config.yaml
d_shared_expert: 256
normalize_top_k: true
balance_bias: true
Below are experts of layer 3 (counted from 0) of a mixture-of-experts language model. Rows are named router (the router's row for the expert), up (a neuron's input weights, with its number), down (a neuron's output weights, with its number) and show model dimensions 0-255. Each number is 500 + 50 x the weight over its row's rms, rounded and kept within 0 to 999. Numbers have three digits each.
After each expert's rows: a language model's description of what the expert responds to; "gets" lists some tokens that make up at least twice as much of what it gets as of all text. This comes from a sample of Wikipedia text that the model never trained on. Tokens count by the router's weight.

# expert 10
router:482519584547531455475464493438533543526497516460641410398526470546524499572445469559544500443527464519437439474487456446475500533486547532446524424596425474505387547438442580564491520486474520459531492546458526574477499559615508453483487460430463522574482505485450583630490476510518443533513433524460640425510504583481540450463529481491607475468456447528474413490595378651448436529501465415503480459478575508452447480533595511537531509515504518512493506431443465462575512552511461415553490560494449520531515453507554532550519494576484558491518504466570521536555441533466584401504502458476376454502445533538561548470473570463417525493461535552513462524571510469492455526491390502461541473490505497498452450499514448589546490525547497483579503517647452473444451486448460
up1:525530498518577584570505519435586541563524451428471518492480505541385563489587516560498577519446607473494585468431564562561445475521487482464418527581500476463464459429495620553428506462471505416465548502531499512471512439509534462450557469502523514541474505445481483600498620454474512595438473583452503482511494531482459448432631463487460484507463517498467441567521503420454468521523581494456520505541442472485465530485484520437452470474531397512603473495480529572523404567517524576523552438529484456445480499485504520605514580480499532398606437526542469513525534503481536483559440419496555473571493488598492559436613505470557497581515468449605432524469405467522454494440441484536441445494394493453535542431484355492540452464515492469455512460615513474527447505488515
down1:529523570504490440468507438631547514539537558439451472474476554345496515417514432491517542531478514518494511442464556512536468525398498450514452429500557454455525573544514534530532488527464447426422541466530527435503416503637450489467461538365523524550498521484584492464498501418532492517492420523539614485452542477466507488517513491408491493558461480436509554565460575424506461450578528523464441524563537501570382488406433469442413516565515474483562509453575480539445470523504535466658478415513491492502497481480470581558485461546423471488495530469499506569478450550501494513535536607533484535498462538413491616529593492483477526490452506513560403413484425493557435487450516551502516439462502528528563576530508507417465450605473472438603596506544551566517524576482497
up2:540514553428533517534540458422485634466435476497463482528521511518492431489549573474533595455534478433510532553472525512509497503458544501518496549432488526541397473559457589522527546463464438516491412472473502497534569517549456440515425506518503551518393536520476522558525539472504521506453479567439475454533491453584512522521541506458591478587500417484587511538515461509542422453554538422472424544518518511460527498472418393436503472488494510506573376498431574503569544505548539492476529577550509519542445477429529434457570598593390522467549505498534493481658551596460504463558534439581495417419495551581544552446419500414446488555440400488524474495508489508501516366508427461409582493458415504573559414491478514424507556470579484543489451518484541434550557495444514
down2:505467588531516489512414564517500463540527438437428567492509592514453554467470536542510456508413357462565477442430472517492522513457503601527521444505547479553467526490404518482532430491462456531533445568536444510474511561550404536563543567542498490496435484442470484514511488389563491559527482492477617517629509463475530469432428511449546545537441532495614530405500543521505416485548578554564489458528619523508519590473457449506559455462536434506504502418457466550468436476537411573491557473486499513505423478491519469480534462544476527529489586514552543494553486538536564500609515519521467482491500551516468423520470460420490523471548454446507512478516536335475496528626493467541498398439542468484566502601447367516432509439605428481464488525412507561474523480554555
It responds to: Pieces in the middle of proper names, often s, ch, tt, sh, as in Fischer, Sechin, Manhattan, Rashid; also words like about, dis.
gets: "s", "ch", "at", " dis", "x", "t"

# expert 35
router:524438526478520570487535449546393438585429419463391466509450427416490482483603483475520505512457576510458510471516490527526521525487557619468471555535571535538501501542508505496549558448490541528477538627453472511450454429494619469464507377488497474435493516440413528535566466478483500504527460446512471534425428439500455478588486475485522426472518555477510444341471446643442560434546522466582518532465501569493562413495532513530585616451440441469551606455447407586495436510461463464493520525457466515510519446539462588477494466541503540569522507521449549591472474507500458386522565518473488351463521438541502546514427524562504528528586529491445492421485457452508542539490501468486415463499512528479407466469541521612490497474440521501477506517489531551554448500451470
up1:493498490458526502580536533519566532586468482431504418604528415534517523470507492401440481494436416492425497521464515589515585592525473467450457372486499487491532457360470470505469582490526581463401655416561512534521597518446524492460504455539503407485475528484498537567529488546475461519417472562547487542506561511465559560484466512537451507425437566615557475460535519417481541466549455477532476485502603475484599541444408479464535427548526499461500464496505520466521439503488498405473509491505540558545571525515539527558378500515567445479469559534573536505596478535486522466486571475481461539409540507557492504541509417574513555590521489496491478533528484470508486526492421490558503513527508445445532482438526407470487416486497465585340512589468451460543416516411525
down1:463551561504538508534554488535442507478550514512418495481552541435551409506462493507501554510425535528504488576564522483502459513371569475601621416540419544574533488463481383558463616475545497510502480518469472422473511532479500536426505539515479439476500565388376491534481570456527524463486505470457528525588432395357443405374528510463512589488488468490534515433571587506488558629525469478544524515480505554561491509475573475509506533495512479493592475502432493495537465443521509438511505515465524501455517464531480507516498484394467546513397527428497444578506517466577424456442512538484386545481460551430557488496530512514551430518420525545545458428554543466491487548466510480535466538542518529605588408525580467484602473541603480546590513447474441521540493507465466
up2:513474521504482418449470510558518522545523411449585448575463523507489446429559517480494413491517462467524420548519589494535520376496442407530520514524456485560441510543568466493516509540516529448419574475495487434517561478495446611485596497588531440490496590531498456590478480469539473561508521466418463471464519519573503477530433618527565413467492484522503621531495624509450469540655491496511526526530570478409590469398453501461550405452511525513496547435415546551581493508545515495527554549508544483477470579530534539487514467508480488517507547495426499469462528466446578478407516535487480457529493598457556511445440594520504414611510508496499498447458500564440444443562470496386542466439476502501559457564458444531536417525470451554534522581518485484558416632515467
down2:505530476478389564576538463438488490523524495416516509531521488497474552481501436431546521520508541461562600516461509508470501490477516520582428506538551470405511424498473547486465509424517497540536389458446533539512473489610562479528434505548461534501444485382504524459497490636585592534517546512538453500521518475447548415547589557508505490519523482477491489545518405478550446485466389483535506553460401587478470636477462543506470448513566609463439485517541527465583509567422492477495420575490457484492530449612462474512530430431591566455520578449514490524495509435548565538478519594419585478491513484447517511583492544457479520447467459480522519531600542500598433476524474493455479422518350481551437481446647515429505494460542522431570485466448538410465507506544472
It responds to: Number tokens after a space, mostly years like 1999 and 2002, scores, counts and chess move numbers in tables and lists.
gets: " 1", " 19", " 2", " 3", " 0", " 4"

# expert 38
router:490443431444529469479487487522509472535426379497510554494592563517545501477559504504506439434475466494476418640452463431614452478450486481548472495549465506453464507493524401487529447472457498525508578501539496487545443503496584534515439509521467564480589538533468544519452517490482412496531503536466481478467442542465492555456407534472514592497500446507547502539514456421503518512467482583492524505523510502553567583509551543466478527430569475609557517493589526464527602406438504476526532524443456523365439556530474470561591564490476513513531502439520433543591562518559446523470510575515400499451508497521505570485512610519533427442525550498429487631382456511617523559543536455436511536522509448601545363394478502392562509521470551507529405481460574494573508461492469
up0:571509495450484505618501524397496505531530476440486541574535452577491461489498472470452474418482502524518462546493414472523503447489482431520432487510445505541496560450582418527437580479507454456537490460559414604502449491577490437570532534479517540485405570524470396557535487512499524504476503577471526470497475509350518610464509579512412535537432486507470516530568603459544445563517545537614469450567474561501551500528533540512431468439461534463492405534529455498501550463480393513569547442427463546529475553571457414563459485499523527470547549482590521457510536432507539508448435434470486518480521457500579501478424542535452455520541556562552542520489481514445384453475466494498571450533466482589508518428523559313544460500482430581448485490423465465575582591528451
down0:483492428546462543502434465539484550459537538500538463385557532481515600468591519479578477476449462534610490580476469546502504525530495471489504523488518480487460532485604493584539527418404503521494486472500468497509420434589374433577545528467490580384488530498462478544511490456547515573481583471605532447379566486477462612525541430484511551514610517517487568483453553444476514480433555502530518502508537507399461475433507506561409549477473488398401541491614512482443492476467415475466466559491437478363467516501553524391450430444530530526522390556463503520559495470548455464524521508520530549411536526559535490458513463557503462497490592488517490471528542552354436483503550556536526486486562565534449393490530513464501458601545455483564495553540482577558498483463518
up1:547458417520541524487532521523537531498497561401514510541510510522441482498458423497435451497490434570453572396462488519553483591613535480509500450488499483527449497514488491524501528553584398470533579463507494646403487477552461510511506448656569519466533445474505507548470474518444399596614550573504523477489511494478499528475483546481451534449551379472522550511571519493497436474466488586545458475505496396508514451496430516473503473528540520543601481478477488524450542454570453510503606469452626469471447487483492529482348553555458457532549503458560358560577555493532528505528506413496546600471466459485462461438575467538432496485584524519542414489424445465563512480496534478537481549473542459522514494507592480470626532477498399468539557466523490470526484504478361
down1:461506550453509475480519499489509471535479510466519561517525495527470446593575561445556491541522535471580437522428492537425454517477566517528581585504532549550487549552552488484570566541468542469497494541530512422609504502481530442496539483460505493475406493437448500494577422506508493534408491486436499520491566418539530502559475606426472467477524500454550516484438388513539445410526462457526472479525496462479493487629565566587561422422430489483529487524468409571507548543525668437418458530481449574490424574460610490477491410454479493502572384578588552536530575450543568446447445523588514398526563481489457473476517457432449481479484432432522520406564514557450490467484496465482554457507488559538575487597423539467428426517513579477441476563477510529400481518495512
It responds to: Clause-linking words and sentence subjects such as and, that, which, who, he, He, It, I, mostly right after commas or periods.
gets: " and", " G", " that", " E", " I", " he"

# expert 1
router:523651489527439359585521496506621553468406434429552446492472508491381472476514494534523555444461470539459499558554378504530529446494518448539519472498549519519540538604532408564463512544491516516465511479458487573585450519517503523558543556561529508518475556463543454510496565498595512506540561400462522483475532449529427480492504494458493462427530461550509461636456531505516548530463515409525542477491520456521481540567440489519481542495473428487406479543395614437556401563452559535470544460533502432407506537446440487550500491468501528499514549508389599444515504610399483489546504438522546559403567533455496565494533520528528516450539491448518493523512486495525566472515454586521585372446504457493614456523485523473478472506485537533496466612480495477568580496425472
up0:486515508458500518466513432391467548526481480524529548504443376589447520447416453551471493565519385496465485459532461534549555514486384470517609510479496417458503394465529469465452494549466501527417595459474540464506479603492511510474578556516573351583568565416454467498494441521505519530480517437485495495600529543461504552507491497559494507535480549565416495550491427486467515529430475500480628405544461449434428491500493603504497435589518425441482513496494554510554449525506567528484450437527525508494498449409506441520538477570487541400530464548618491494512589503465475570569497510589426447501437576586530427545467478523499426485413538475446478480471551524477490548491491447523530466483500608529541420502511533480478597496478481580518390516545501436501508534614449
down0:470485512437537484505522520510510471564438448565487527456546551541484583540522495505486544507472504494474481509647419500513498503521533502512491486501465589506482475441579456467518446436448511481573486503395500519648547463489573475482590437517433490592480486490453521525523588494488472470455412476503518482571419560442506493536500492455507578452465545345401511461482500450426429482553492527489454452574557466569513474508445646457437546544550488515421572465503550551574557546477542485424553511566506433465416484469488495513529429496505567548458501439496491461519655535491458625497551482509449532474515465561392494556485512542544481433492472422485461483442477485526502604615432541468492420454495541527517461428522515602382568450516513557479479374480471562475538491568467
up1:515515462435531516562492459591486505540509469481573551582471513582429516452372532454509555459466456515516585491494513461531546436543538455641489466461557479476502438458561481569517528520494454585530502426485493474512535481524459552402499492507546450452644524484530373541507489551538535609421570515507479562567438585520522473442467574497498494458526536476546440497541518506528446493426515567350505408524511495525540471523538536487498428642521506514455393552479422456486373545548500509594547503334492456482514481516509547548497589569488513505559442412559457478477580513467538462494529519504496488506444535447530539493428513488468561473469430448548565593446433501550421502558490433556461457524442487524514524501510498506440532482532488483485577535598529441620515502448498
down1:461478397504503402477489534490584398515560463520579511435387580518525485523502457522480496465516547464531522504532508539603475473543464529455455571433485476418499496481546427372478351513531386494431446570488506547552432502460449503491422451557524454556566462473473503441533472600473517663548453478478514465472397565508480478446549497551543510544496566535499445533514552537433500537418495450506516497596467415566577519461501464514395439494483451492542529516585500547491541565510479577456481490516518487486538597491445587522461535398496565483526557489533470590504540530543452389510541542439454542442606495531430608480411605517459477530507501474558466627536461509513497492528498558518511452606463478496474550535470556519433479542531512472529495533460474496507425490510427
It responds to: Leading hyphens starting infobox or credit list lines, plus capitalized song and album title words like You, Best, Be.
gets: "-", " The", " a", "y", " He", " of"

# expert 36
router:521443565501521470478560509499586524474520455470519501463483560494465483521455465543493457519510476501506490614488535459439491549485476496585491472408473553552531520442534478495431521563496476501526495430572565503531520381451489523465503566535446462470433425457441428415573372469491596396515463551555488458537533501503600538502514533485547577497393542544469520517491523510493467483460563431588499518489523434531559451457476562466495618476517575482445551332435539517526488433473474487457538536550416456442498495426513478517501551478503440507598572430393479512523541553451443439453506546442609501643520414441456525486429555434518533534429531426439519460568447494480394465452591495547453516530607572444533532434501491527483519505557599452519519467467578495445557536539531
up0:510482472507438457500542494581533491532485492491499502454506527531534533514445551508468580537549480557452514499550482576544616518469474447496464465456566400446474533524490487614457477553534433404541522413526503601557566550489485444448486509495532510486551507489444551403447506541440545505478575531407431367522501502520639453483442462461446420525471420489563626490538504527491455464500534466428533402458465545498516453484527521489496487580479524509604506492482452465530416469410592396478508533469519470562515516469436425489486447434439532524477464463503496389567452559499621548448499497482548458476422435470483477583666575492495490540526487464449517473586448538509456531486596588498513507555586510421553513487515475473508599504521372563453449447557468488451521518555500
down0:448510544552533539538587485537498490534514467424521513418478471459442495444414467491540508515566536494466464540510582600456580422540380611469555476457540537524485541521522507523541499492462551438607555458520549457579603490465493539548497497418459558574480401504515434505484433460401473554534526497453494498562519528464447487555510561519472468498437561476577512471443477525500555481516461495490509566511489550453477441476526544490556477521429492564524523415444602521472472540433503497510497527442596572537565523546594497504541486494462530529553500562386527511489445512543526471480508365493495425607603399532480515489481490504472541421490538580477437419490387503439574509534517315469465539476478495491475484417593475405410399586463519452568453552503507458550458477507510
up1:535486506495420380548540511485516596565480396473466462532503559475565521507537548434443535520615454532545512501558387590544573453461470438455462395451592495495466467583469447465427485569503562452523447490511439462580599520574473495475538502502520495484598546634450500453495537466470445480462538557476511478569484496468534516489429471493481510550486455469486539493468512514456575544562582529446506481467490563507560470525496516448566448557499486445615478513454477428536538475457530514449397524530494522624538476435396387543419452456499483504448462445534478514609454502490569517485526442504551449571435477549512462479556546447411445484498439489450489483545501540573510477503458572497547606546509455468626448432536476457536492451476436543456446440582500482575534494625533
down1:434432499507527586496625509509485536461516465482482553421467555479547486453444537511479444478521548458492532471526538569462545442556423584503471414529555472575473498505494525474541476463474573494547501434526478467550607477470435507608497494492453559533517465491515425571443463404477492513553522509468457511522488457439420487559415557522513530485444546491469461517459450484560537498538468616501512542547488481419466385518483521542562440554446541480558538447436562490470524586453399503569498585403592560505580480558523421522594478507584509564492496517445544520413460499501527482506533319547437396578535433557506473570537465605559583529472498493487470516487411537440555476517491418495426514479519483492459465384591483408446469569530486451499446596517537511592490484491486
It responds to: Closing parentheses, brackets, braces and quotation marks that end asides, like (born 1996) or (BSc), plus the pieces ex, tr and pa.
gets: ")", "\"", " ex", "}", "20", " pa"

# expert 6
router:472516473521470416596489444493573421513520512514529454512486505476504498538594517547434475557466522498550408501518564506532478539461528437435534539432561591365501406595466480518581482480495521491534527517536463503459550530473471469465413415541516484511532559547498439436486527468526460542612534528554493434504508545489484370516514450511495498365494437482534412499412518496530470543481507560545545535625381563549465483485611437494466469516459559472461415523432537485454640534484478440448531519551424563522483604418562460423446566541583579462501434537474460592396548442536516501511557543447557469545557439472420528532467521486466506588525487437467448484504541439451440541465442497466498418471505479529508604560449547447516467551473523548483543546540486461505487449562576
up0:475503470509574470552575479455472459457495535562543439527552427558490464518465435522487469516538475492483534359436502527403415574520538514467522436493678468513454460458412506480520570504531528544570601511523472530507497556451488483534448510530482421534413543461511566415533588459507434501528572458505494492488520535501556498468521365442456469579573493507516420506472483420503542518451538533457503487489500480499400549606438556492531458516575471456469442452553594547426563547552541590490525519618440427506523586466519463499512528585531507437437465439434559515502503549507551560499502514552505559550498573509575506538476496402495544513407479408516481477517568477503489500464404578466422489458418392493508480525632503398512416488502496514485501571482498409470439571489536
down0:534516468527392502507506393498540532475470498425575457489427395491551562516478560536528496492490437474470603457640519508479460486471517534531587622570445427485488493524526445590547501499478469499422473461541460445497453510536472525482494451628479548486572510473475529493515577441456482481399523494574441613543438514514478405575560450544512424531525431484539468457524470544497530538519447483553582550489453555502465490489512422407500507519497549450541492577405523495519499489507450616417542469488578503498436516534550620458495501402484427424444484469418639608532468512520527532476482563539515473539542501506413418474539519503488472611404532476523559532546482466589510454488520441470413510549551493498530431488521536560513538482574483522529499426496447379477559541431480
up1:537491379491348496493523460553509571451551436571507515454501569470584422511505484517466427419490439438495467530445600525479529431426448438458557418447583471454466518425421518520503545537478442500565531538539533583529511509605561438492512506527468491425596441513517423552451546482509473632554553459449412440534499467482421489563508540470556502465538481582539480558454536416564533498536533512508515558509506471452429526532519524490418452511513462471485492435407514384528549537500546438516488499558502539393505584488426501565488459509493534454459538554489445540500584505429595496529545435556581475530490447522508483440545503595524542527556480403508549572427519501445436492487475557440450568482519451489402510499478496595464433509442435560484508504566507373517442518576518
down1:503452468585528498508455451578531494451517502539504442499403530594539539514502574465449497432514463442539546546567505488528528496468548427444441532403530529489495406399531467458481388522469532558537527626606440482504501463498519434499499525629528596506546481447481481488435511492569445517570423483522421463502521470519438481484459525477501451490479512534509524412534487486491447484511596544467554496489554496534480528534482532527534478414565551459536507518369364492349529530594462480488481435465513582533468586483583500540498499432431471430489410554576462521406492530473495546572511521429552581548492446472442545542502569568498457483554496464498540487446503489463492499622452499439447541504495515457445472517468516533497541609572458512493637383493531526409572536567464
It responds to: Opening consonants or consonant clusters of words, alone or inside a longer word, such as st, c, w, d, Th, in accommodate, sewage, St. Augustine.
gets: "c", "w", " st", " St", "st", "r"

# expert 15
router:510505443463495374492414463488518569438558574472431557460528445561559547491543536536504495595430468457496498489437467546450540460446469672324535487500487594472553490517495529571366471494547538467523478499576453492479415607493523474511441457578488489513496473513483523495487487509494511487520516480433503507501475440517558500521511411534501380463400488569561480347522560578509514473544484590493513444386517388450537427508539503582508492502456468549481509422411475579498488490495484551447436473539489525498417560494559560534551494401458558553508510485496506445560392511497453479532512537544487542489538532462521467491465562482405566500450460510526498537544504490534588430562486465503527502433483489518548558540457456452371523388498507444500602491586504490521471539521527
up0:503472557458429476517531509609574527529514433419546547557470486496540519548435479486473483472549462522531481518415525573487522499405548461492620437490501471526512612460448585511461519505517479475510539511588537671520528537431531489454543452541528468482511474415447435610448460426459562560565560513424523530534560477406518563490550505432409436471487566583585557546528498502491431477505579489454550529450493566538567492468478513496482446513461417508545442483415463465499447589564496506513594501527492505475521454400556458431519542494467484489476527515469530340585378469483555552459515503485532537517491517452517485428486467482531573547497455506521533598470425459546440408487494403409419472514606495491572484476466440470516570462458387543547496472536483523527446558454477
down0:513544454517455443376420577456516542495470584446523483534482594502447538490579441413516502521436468484550529516514499426452365537469522519460572501453426400439433473537474554547579526435539483535509543508433534522642435533451548587597478457509497494490459495617518491462463474487496537521507511493447474565556510490456502527473438513484465496444543470539454530475596446504443599423509474558465464521442532610516536480490450536508568481546507520449390459516432526603493445506476595538481510502525464549500410463438527586428494437574543459437487468459417518489504584449432519406447544531536558500496529508524520551500500543464462496476544600482560553442452544526495422436492491504557489560466483482478431574542394522512489461508573497593533495558546649517535591537441434
up1:515507617485555519463529461474431497523445414512501477400499520469582446406496379431436497450557548467541499526471476496460438563503538496510548404451621500468537395503485498535461463509480518493544454419454525549466543451561479461476543530487484454484561538573496559549424535529459498502427547494525438435718548465542568501501462465538467542500566428466481494540460548528517511507432557518483517564544464452501532432500514599514398463436483502464518452516513404557671496501555456477489539362451503515595498457467514451467511563509511418468427511510467526464447506484483516535546534442566509540444526557515553533501519528476423485510538595466450405476479488498438569375500532518467465435462453549525564545519516435548545422458596507514481504573501529541486394571477525
down1:581521531425527582456481473582480402539446482482478439540538521398553499437568605478485556501556491474552408469472500491520460483491491371607498467450419502504558562437625553478465565499570503488495505530438557511542502470492463559541495506591626468430508568555590478502506520470642491447453506482494576498557463467528484518505512453502512578477490372556428502572515480519470455493424507560574575526467494498566517445512450539573520558546517429512551506449440524514469385481469566456499484533391444492562512538496517444462500467431535533455541498525524571441469558485522465456516568465484535495509436492516609515497519585549521533452476543482448490434493537526460405417548506476432433452483542475425465504403562476509467476437567524561513429445433621535421398487497531
It responds to: Determiners starting a noun phrase, mostly the and a, also an, his, their, its, usually after of, in or to.
gets: " the", " a", " The", " an", " his", "The"

# expert 24
router:487493558523524553582397577593471536526441483413459550452557553541468486507486452440449413567453487538542565423577365623495445500524431489525569480524496508546495470548485411486582436513521533526545522487514514523558592433479494408514498557453513476534541532477491523397435519460569537488525449479522581537471549596504448536533523516495559541538486502395457511475565504506459511486469481544536569438621438502467636442538502493555446474541459384468547542418490474477534357570492548464528454545551501507522508468511431488509514390468592447544480558483448469511469513544572498496554471486506481533478388446466507420369489411506490487511489484461507541472571477563520494525398507607538473486423413572534500538551565465469567489438535503476531475428548555497489458498563524
up54:475531523514517463513560523511457486571423508448546439505524487521615483520463394408472517397402605409492580528435491502501417506509447482634549493515491546577486498508562460480493462534574539388552550470550477626592478481547510489501490527511457501534526536567483520584463562471426460540402493461484590520490546544489455428466450515513560453527519515514464526518530465489457520535460464497498530408505503496482522465476505535482470449512454447493495508429501423429500447503496479489494465460610519562559534546447513486498444507476495499474560459454456483512517447406492453553374439441544548530391399554438489428439467497553486540510462525513538458505532568672570562433648460504565470571602459530538512527497537396473557495506529416509439556447523436537459430528520418
down54:570437577498506572561463489504492539466563435435436516491477467510442468462479511487486492517466517490426563511522481500483507460553499627406418525464501541564458461613535508468558485558461594451488441512519567545433497492525459426623523529384646489509497528512492550535486437417436465472525498459437556503453445455471491501492543521501574497561496526459480579534448508459539427476465527491495528505589515486474518487544500480410523508483555458520527535425437507467524437475522428482554527411510553479424425506520546516471480587557460568495525550428500457505441600618498478485486448494407445479524582509610347534585531580498441485370585532509603496534533543467503493472347514442569547482530476498576410487525555438481456496438524452510460517515521512452520451475589565
up55:524463548486546579551451464519518558425487472564487510550514526539483442484560553487461461464463487391619503449483451497507443518490623479449539438530515493498483413535411489529557511526550497422467532439524503499481562428528521488404626520483502496638421572557449559453524450535427477508472524594458532472544531490496488546493478575542449464504438517550500507469485497479503503552443599549481518537505502560462488489518455463454436506575468461442519496468450537420581452524474481482539461472499468472506563484458559500608509476469542541486520550415527514498503580513591471467568491485464663586448397460629559509399482387452428492548421495491580421450497521567492431631534479547450503498435366538538510531459557504523539433418472435503560519543476448585531498501508479
down55:461460538476465420494510468443472497539461463564520549508516543532488459576516533463575500486485540535493540499491556457524534509505549621485498464511397516587538475536415558561421447531517472523545411487442614491548544474451519532522578506490453570524536559509446536483469438535447514466588496427411511534542442529329419438515477541527479614510435434502471506490463429527478510467454490497582503482430465515481500438487489526501519492510507546553465523409540503511558447565516497576499473526521553528529572492385431519516546435550643492543503507539584494483534589467523518501471388541479604567481470515426434446457502432452558452538482375516491445425495469483444420522527485523484550397437461632558542496535560536538425484425434405555498503460614515492573425492542547
It responds to: Prepositions and conjunctions like for, with, as, after and until, and the 19 that begins four-digit years in dates and tables.
gets: " 19", " for", " with", " as", "en", " Mar"

# expert 18
router:492530360511476457451449518460536507534543455525559573504461597476489485456461487515479446483567488459595594425500433495516531494528442512496506562447531457424565528430432463542512497474468455439578448506474481544563448464486533604505459513600518524463529476453483504560445533472544515510503473481455508572458448526537438599452444542529544435477521487563553513504493567488485475530532473449535557455465471546544455510492424561480460491484508484512507484478472499531579475470618497578415641489447434462581475645535522579544406499606497472535471541432550477564417554499458630467572461513467410500412501484519492501498534556397596511480451468572398454511500524461449526463542525453549392550534511447519570438446507521581554478446538482528465505533593400521506420436613499
up1:458522421446531563416506480504463551582548508498489367451568509569580542534450485536450529526508500489392583505502422578555487469544638473518583511565501384470537423457535487546462562503550513483453522523493516541426551454540443445519415476561547478479467499411510519446500453534409519633517558492563503481498476534466521543449518556458519444481505499520502527610577568456471483591498585511486388458477539474545472542449455563512527428413536561437493405497448473317458493536422537428535558495490518499587568541501471476513504460506465498536532491402523489547458541530536585451483449535453516539466475487354465487421490554535500475507493513553470524548465455479490439525465490479526473499559539526445516379522573567466527376460550545492459456518475495499533518581568486
down1:610529476453524515456504509463521543547510609514485448534543406518522423514563478470570469455499523471442527519617531573485504568506453594452570497574563616452464498535581518566473500512448492523572550367476429451537553537525542477565466568544436531527513524538438509440428495488472486484480568522469642489474525505553559491539499503486493510422454466484458526541513463392510548514465536448494441469600507502473500613515507504548509455567494511637416494416481489446451436477453478516477497596563576498439467414474576564467455398455485509469507523446446511468579466492570462427508567598506465472397576438442405475384541443479434482525511610462449460456438554477543484559518540511489529492537469527443464469457489408443451460472593527485503495515512456503582535519552474
up2:405546534513531485542486519528531511502563457512604560527539497486589502491475493496487588476538418436570528424459497514392419515504541473497501428518522473434547419486400534546485439506453609423515484510505577421597527495542454587579416524515506481501537535539488478624503527506507401482394512591556475521489513508534454550493615556494416534504485528637570494528506455371502547491420528458444426556462551491445576448568438508381558480562469462601476551520530445438523527479529540576481438467535506423497517551457471553484521534602410454476433459444529521566501496497519661497485477470499476481483471523470508516541444559453465509520491461561482482467510463520490491522503506509507490493536469416474478543554446462481537525474520489494508395406466474565535343591510525
down2:467533552573512495591482568416578447476563488521533517424522537487531577459438525495602479468590512471513416470519470509438489464518491694473485541449516538490506523528464477449529495473540558574482485502413498553510569473488477480486468441559489567477565461477499509508475518536439549572489458500521586469538477570421430496496464495544441510430550515488515527464445392414495468466459522539535484462433529500530430506457535533504557483505428434624498513524489428510552355517429564509500502483466468414420472558584505438438538426481494462550471543528672475569444484476429522523462553452471550458484516465425451532598506612522535489420579425518604504386475488484470506513545462469393489535552484508506532455531522469568490512476537453557516488576399496495438577500611535
It responds to: Final pieces and head nouns of named institutions, teams and titles, such as School, Museum, Council, Force, Theatre, Sharks, Engineering.
gets: "s", "ing", "ment", "y", "er", " School"

# expert 31
router:529474484489562495487479519566413478531549516380552503587438505550553517489368580462525499426498557497494527525483587447552501543464494505472429541454506470493478530548453513511461448517524476497464513450527383423410595452560524480488474554497533466561496543438511478558524557469565411510471460465485490438518441560535518437462451638469461546513557538528478528529493499556478399513495403422568501515472510563471511449672582459514545487499459564545430606477569453602407473472515560568450473537502465543579525440454481478402481482374535538457518563470579447526485411574539490540506568517461576598520541484502531425466538492530467575451431514580531461467541484522512468510542530388578481509506461516477467463425581456519458548490501535575483526496421471437544563488559568
up1:543471523469598494595513476479441508591508439463380503536498558560533545518501492530478501481619483510493539569475448444539622439516569527532427532477531424476435477551501531442443436569548506541544534467515416430524557457517501459428524562510457529537498555437502500524554451561484502507453601447495454444479470508514572455518524512553477390534515501517479438560502495519503451610514452478531511482458537488450525492430408446474489487450546461483543396569451475546517524424527517571548442431483503487543557524441514472564384488582522480499413571506485505440548498487492514378506582430453606585486504485527493410418506442559471448513417473518503495433512512555514462454501490506515560458531434444524428389499619518500599612437454497459507471524542475468408571498634593
down1:413409508502507399531529552483388416501517458504508565493564565613530516488487519506492595492490537514464502581476490470587523498386484532472500521476573515534391445483433496541498464554495478487413508514498470560521541668519438519421503478413445548519493470521551579502508573492500496462443447439564614492564509455580466428473555546518536497462547510493457532560422489503567484447547492485549541528392454539524460481438519543504524426455584511520503515449465451480457486518590452536510477419544540483524450506462527393498470592476414497555496593477453455533499415548444506536488548567498492546472528443423542497588498450431564468466570512473443512388454534500496433501565405462560500441540484451590512449561568552445455563391445577507517405523518549467470554431543545
up2:512475495475571588460454423432549432565505533397540426589491415574539525502438501476414513461553513489514526556450416516592573522441446451407456499437493464476455499517511501474422508390513474504476535544521428520506469517564438448457581482505449569595554530428535458431487547496483516437534501487484549495428462543533523451512467558614579469574494461518539567608554436490480501593448505554480390437515532496502472419515524443491528546479532456495493355516579524572483458491475519481558414503531570506613416487430408440587486482550550530483467484568467518513523490502492521558495510495513508500499467502531498524453618471489620510540599518516472509435510458508524463490478457536467556433590520500508552502529553473369587585364471502539430456470470431464517547535493530
down2:472513486441452450571589504482483578484481497519521503472424502432540588567478511569521596439469544590496489520487457519454558528477504546457529487559518550486519501587463461543548436548393544460563460502469597566495478476492483459419543486507605395461529495556452549552446519508490500500507451544547470497440472495441475455499446441544586635497404473515469484470446442471579566494545466431567402395489462589500477524603476480409423522465498522419509473486454502478379562559452501430478521552544452468467527451493469494469521446448508607577448512579476551576564477424507413499495462637484580493527446486440546526537515467535563459549511536489498560477458554371422514555444455505556505576463597447513436397505471532563494546533492547489515531457565494451591487532522501
It responds to: Plural s and noun-forming endings like ation, ity, ment, ies finishing nouns such as galaxies, villages, parliament, Institutions.
gets: "s", "ation", "es", "ers", ".", "ity"